{"d_shared_expert": 0, "normalize_top_k": false, "init_std_router": 0.00938, "n_head": 10, "head_dim": 64, "norm_place": "pre", "attn_scale": 0.125, "tie_embeddings": false, "init_std_up": 0.0264, "optimizer": "soap_variant", "doc_mask": false}
Below are experts of layer 2 (counted from 0) of a mixture-of-experts language model. Rows are named gate (a neuron's input weights, with its number), up (a neuron's input weights, with its number), down (a neuron's output weights, with its number) and show model dimensions 512-639. Each number is 500 + 40 x the weight over its row's rms, rounded and kept within 0 to 999. Numbers have three digits each.
Before each expert's rows: "raises" lists some tokens whose logits its average output raises strongly, later layers aside. This comes from a sample of Wikipedia text that the model never trained on.

# expert 6
raises: ",", " of", ".", " (", " ", " and"
gate16:514493419412515511524563489556549469531456485517455508562560487529474463473468566528555567474498455491433550491498478463482475538502500517481542591499417463549539508540477415450528534479490519464527501541529560534583551580449498464545456507462555440466528496561458498487501485493452540476502553496480509532537422459502504518506523494549480510511527511525514447554600494518471431481457
up16:521473433436511549473501537540531516489444533432545522415532500494458461526525493425530522503560547432553529466453495516564497455577494438502523480515443491493465478495552487583526503547468487504490491430521520516497533485539478532597484508436469569558499537484466495507453494579520465474507438421520517479478532503510466467523436542504531489511512464557479514537490475541482466491440
down16:502491490536500475513586583494481512539456531494524561526501413459463457505423512482444558523496523502444505529465465420533504606534505476460475467534458505528488481584486421523573486531488459556422563370561497491499439526458475447482544424508582557475524469522435455537560505454490451526459539500513505455538491453508429502463464535509474479439471532485525465529548510533442557489510

# expert 8
raises: "0", "2", "1", ",", "4", "5"
gate16:524544467491445513494516500455529481480580448540522450513389493452460464458521459535440499536474481503445451522424462454453460500500606436515520448423514454509531505519582545481444480461412452472504509485536449566576503452481544522488470526520608451509461505470523493485546412497495454558576473502479474552476493505503549439550507490515495527460517619526407522504535479484507436467532
up16:561590503437513515510441572588432527542512449598494535492485509502488434479500484466448474514469470495522473509475491527473468595570552495522521452573543495532500538557481511506413525527436491468536583527514507528608516464546579523440531468496519512523470467475444552514529445465474546550459456481522500483461527567500526556510544523532494519476472501437529549464566532546404468489483
down16:499493482406495512556533497513533511468454446493547480510451508528570502461553462505491443566498532469601470588542575511492477506498551555508527508533493497514509544430609411450461449559491450544504539481475517511511547484562398520463485509535517499450486474520600517455531503510456486522477514513526563524480544460492519521510402489540563478407434584493533506413475540580507443481539

# expert 7
raises: ",", " and", "th", "-", ".", " in"
gate0:529606586521519466580524470513484483552501546532506464436521475472460484430479505436536497570572502559500506551511536532534547498476566553481487477456444469463483444407520509503505452483521500479547561510463493574576475498456501534519502500439508480507498564513454490461449462454527454477433483569501445501488534532518500474537571474501534532438494455471494507523558524453499528508505
up0:450402421518428440418494569438459541494545518394503527450510499492509503531456497573497480508407488515525531413441421550495445515482521460465555479450607472471491463563516445453456521429459456562488514500547471414452493421525494511467473488491470484458452465524487514533481526532533523510544510506512527535556547508461509467514528497482441491565493461496543496441499483487569507528477
down0:532535468511518521492515445502484537573518465540423471499490527402550445441486452424505482483498520548484550586494434472571430467463386504491514467455523499539532505424504526503495476563555466533521492516543446524492518447454510536422422512480491460504577502529545472469473468494465452542549551493532486517588499500480511524472506486533550536595439486469536520465459497447418532529459

# expert 11
raises: ",", "-", ".", " and", "s", "f"
gate0:506564466482477511510489517501451528461547528467503498400510526539503455463530414490451449465526454459573564482524582506462442541546480553448596487435572510484472551520493508545509476457513487446477525546488465475535443446503474421467451467462522475494449471479442516501480498458460508484513599489485468525535493458574476490475475556568505507489481515489484479517438455486499527508518
up0:470438503488494471498524528519557576518458523501479470581550543466518469438423541496454525524494524457520520481537581499548424476456547568492517459507583540472496469444532475469527473561443480468482487475438479478503557486500445474452498541509470466458472521450476557536465513480487523508508395480531446475453446458484508467517517514470478531573522421491504466594498470521459558519554
down0:519361481539534409481528459480501553523509562482501560489478463510511446448504537460479540509492538553538452504584513522479544498541509578554487436524582533440421470539526555516548469490516514568510482472587477524504436477561447509437534480549521498452506438468533519559440505423499564489547455428532451527486537495489511505494473479544469534555523444505449521462541508428500587584481

# expert 1
raises: ".", ",", " in", " ", " (", " d"
gate0:502529530538576515440474513499451477551575549497492446499455533547484473494465524479494472503473497444505538478516466525514463496473504494493495483536473460474478528456494603548511442471475499473418493488563469527597475524562488575462438506537470586500531558478544505469456472460504505474489492523541445539525476516490549511505476488501517537530542500525449491423379567507512479518511
up0:515507556542478489525482485527473581550457568433507567462524503529533543522501547553601488544468566456466550480532405540503429544515480579449510510523442586549527531519554572459492485471488440430392507512468452457547495471585516578499479529533558519426534532545480524516440442423492510571458528512526475507522535497541450540474509491496520479585529516461483521494455477447464465501485
down0:450511433487435469538479485484528455478469489561549449460479456471520562481499423494479537523460447473487500462459578457510487482459525500435541449458510552539525445522454488517459485541502454564567521501476575570429506515454486357517446432491478414551500489430516435527505549451438508556524424491484467515500509478477484463518536538603476493471484522451513565490415524515512526591460

# expert 4
raises: ",", ".", " |", "–", "s", "-"
gate16:495556548554594561438480524534478523526428503466524465448457519510488535535547511515462553552536489444494503485506474535512473514537471539445530518537482518463489525458500504557496560464621516463549543507637528541473484490526461553505435516475525480490443458564420506507448507499454484472503474515524484464493478447481446518477535485448538475454537475494519516501465445488452520517505
up16:583529503508530510459464457456552518484448521518447484515485498528487483486441505530521487427477539477601542440556507462452445484530528521435455548402504484493447494476515524449564528462509503477518519513496489452487513528527451579517477535470452523529520491457518510552465491495506480545477508449513486483486542484505512469591459575565563541497474544457442497483435426524455520575539
down16:440535541481489481494546486498483471375399548457450575404449465480505569451430481505410481483445525485480445425490459444508422539559457512458429453446471529441428485527482505499486527485522508407516520549536471509497530520495476498430473457495525485432498455548441522454485501487474539493423514468497483536450515473572492600507535548475468486502481471483493456508521455498494480492568

# expert 14
raises: "-", ".", "as", ",", "al", " |"
gate16:507451530446454506493489499512466476433420479506543504509605470474479528468522526510471541538431536487469475516538479544469488467526468469446444570515496528548434492417511438425523546523409495551518511514466565605594350552476464556507535498539488526505518472492522496480487428460503494489547470551488515422524494479554532420383445493483520481531453526529493519487486512498535507565544
up16:580537449468468504549496494502582566466553469536551462503501501514486523559480495496517573454522515465508521534458532548405411523533434499497540500413510494519435471551523531504462460496456537538491441433578465503433537547541488558421534643512498497493488475517565528490465525530502463449481538525464504523531545496529468472565468492548550530447549489459507522546561441484424490488470
down16:490488535507550518508434532422532480509463435515558547496513456485497456549496464487489468491513551466484539562510469557523487555534459506520532461578576540473512537542477449529454508534528500457551470459528479559425512548528521481484467480501562547531432531505464508535505508550480530506556566506473441479552464510437481443469450588497485435549501470508471513547474431485436491566445

# expert 12
raises: ",", " and", " of", "-", ".", "'s"
gate0:444508485525552465530500541410503441492490532471439443537540500484499482447509537524529493451471477490522462482482508479489410465468475456525512523460488491519482478504516461495474410522481459540583480495432499463491511559511505481581469475528503479508463471495447518509493501534431483524500523527494526454501516514528565446546519570484407554502506506469421481495464457502541536541517
up0:535509522476513458476481433483537564500552554444460431514458615470494510496459587462513472546531584473555509464569532496487566517495502547487498563534446552502513492548516580510497535446572525515559475536491506479487449539506497464472500546516549545484488536471502528438467528465490534500503462511486384494480548535505506455576454551514451516511519514449518490519486478549441479559502
down0:564507552502508445462519512526454500484459511613468501478498479514484509428513517456517558518474488528505556454443462500582477451460593498549543420482524529597494492477511520499535453475485542520507502511567566512497481536573412537454474511518515483473506448481525471510487489517513497540486442519492497563531579502520495478478490503575528470456487520469476522545482467543524484437472

# expert 0
raises: ",", ".", " and", " (", "c", " "
gate0:509482518456566514476479475484525545463424514459544482449490529521486544527488522595477442491469455476463572472504551495559559430519485466516475555486591539500509510479590471519561509504503521521491489513402469458493523552537555531550498613456536510582504466492416490467524484460492469514532538518528446545514540509541557500470454442414477502466489541533524439521512481554490533509515
up0:420544517503491527500508469540558492455469490417478516505466501467430463507465518444487480556483491515465495508453526515503514517481485519593439557503503457521453461517480525474517551459523537571410508498561513538532547522471527502477487484429488515575488402461433549465506476506526482518536508500526616494527519514507484489556537464551504522526558547517468482487371427538498448464434
down0:485527512517532459473481433493535501422579488436481520428581526433504502524516551502493479513526478521467504527520461534430522489532446507556539519562453533519456457523513474504539509501557450472525574438445507524511459509519592462567445525412488523523563463538490592481516528504475498542475499519502547496528545509616576494525500404527461471513574573558503472544527517467422461418500

# expert 15
raises: "it", "in", "ut", "un", "us", "ul"
gate0:482483532538475493502480498504455464487474494517506441566506499453547518519532557568517491533481481541450472480565461476463432447421488441471560507534533611457485469532481500503457530486454540484443454451528530464493472564455483510491461477423471513509462515472525492524490487459484450459490489476467473508473518515449495413516482458500543463543448536462533543441450441588500580415470
up0:468459467500512467459522534483515423491509474536484569506430567497501460496515468519516454417484540582428519497479549484550525457488489490570479571508483448541481499568445533546523522434494548447500440523432448469454552537576493441506506461484501491491529528434467421414517507506522532519469476497535457528589538584504498591512510468494447422432514584454462438452401466459438506487490
down0:468456574497586511498486465456518465495502514481555457484456488475425492497449491510452506461496539511521517587505581503479528586511447519477454441521523511509465477496534493540508488461596468439520562509538450421467470528464492553518543583460515464414466542478465469473512485558449487511512515424441526471469446529476506588531560495494531516524514570442471543553459470485477472430526

# expert 13
raises: ",", " and", ".", " of", ":", " ("
gate0:458440535470472545454563436488545502470484514531531465440441483454463464447458496540505519547520481483551470533458545483499511402494455479566443544464499431514467500414535449526454474507498496504508565535562530424485442467558481529539499518483550594564475545590501452501490478466434527548473520425450555449524548464513476473503436497477477470558495527530543444490458502452608490411408
up0:486444477537484460537492531455451494438521419482531489545422534489562523462524452465491506451524422470503498506549438557494538509487555493442557493457555506512466514534554517515475402407442466486495425490427457520475564442458472531519507556539452497543558527481514486490493522490448508508445463543489441462508532560448526447455495476524531469476516492378421578486471491446458481536517
down0:505490530535598514521442548535541465470499522491559495457537534497478478509468548434591445512444535475459515607539488485486458505489515495427569447505528489475523502467433508579540464412490561516479540459423438446520457481449488503491441523563475589492518521522488528561431466517559531401560508537432516477478416517541562437431471455490523534512499446513416487501468433483575468470458

# expert 2
raises: ",", ".", " and", "m", "b", "-"
gate0:487538480551549541530460568490501461542487467512451507489464495480505457457518486546492522443529517508531516449476536461476589605484461477527518478562518408483416432445572561548487523450507489545477548495473582525472496399455585424449457439461479472537496501509579465461434437506536592524509517500524505519522533507534540446530479459534485436485578545449451503494485497461500498450521
up0:521471474424407503495490518423495436501535478479513564499475558500446463446518469510536442401489508457457505574519513459490465539530484503477485521457486488480451469525488491564544529458524504446449560438513467580457548443516453557545482512438455528475482442509482462497467528547587514538484439450462488565482447524542533557479494473410503514563430396397497513531475524572557540537558
down0:419472460426479466477410518516476435561524500486516447503448543498481471563464558543523466451557494558520537432500435535533476454478418479521519498548523496518520478497503459476547462498474546543561528428398533467527493499428504618472498454467504593448528518463463483475533483535529513410500490420522451400547539502512494461447448545499551453476525490405486537543502431503478473511513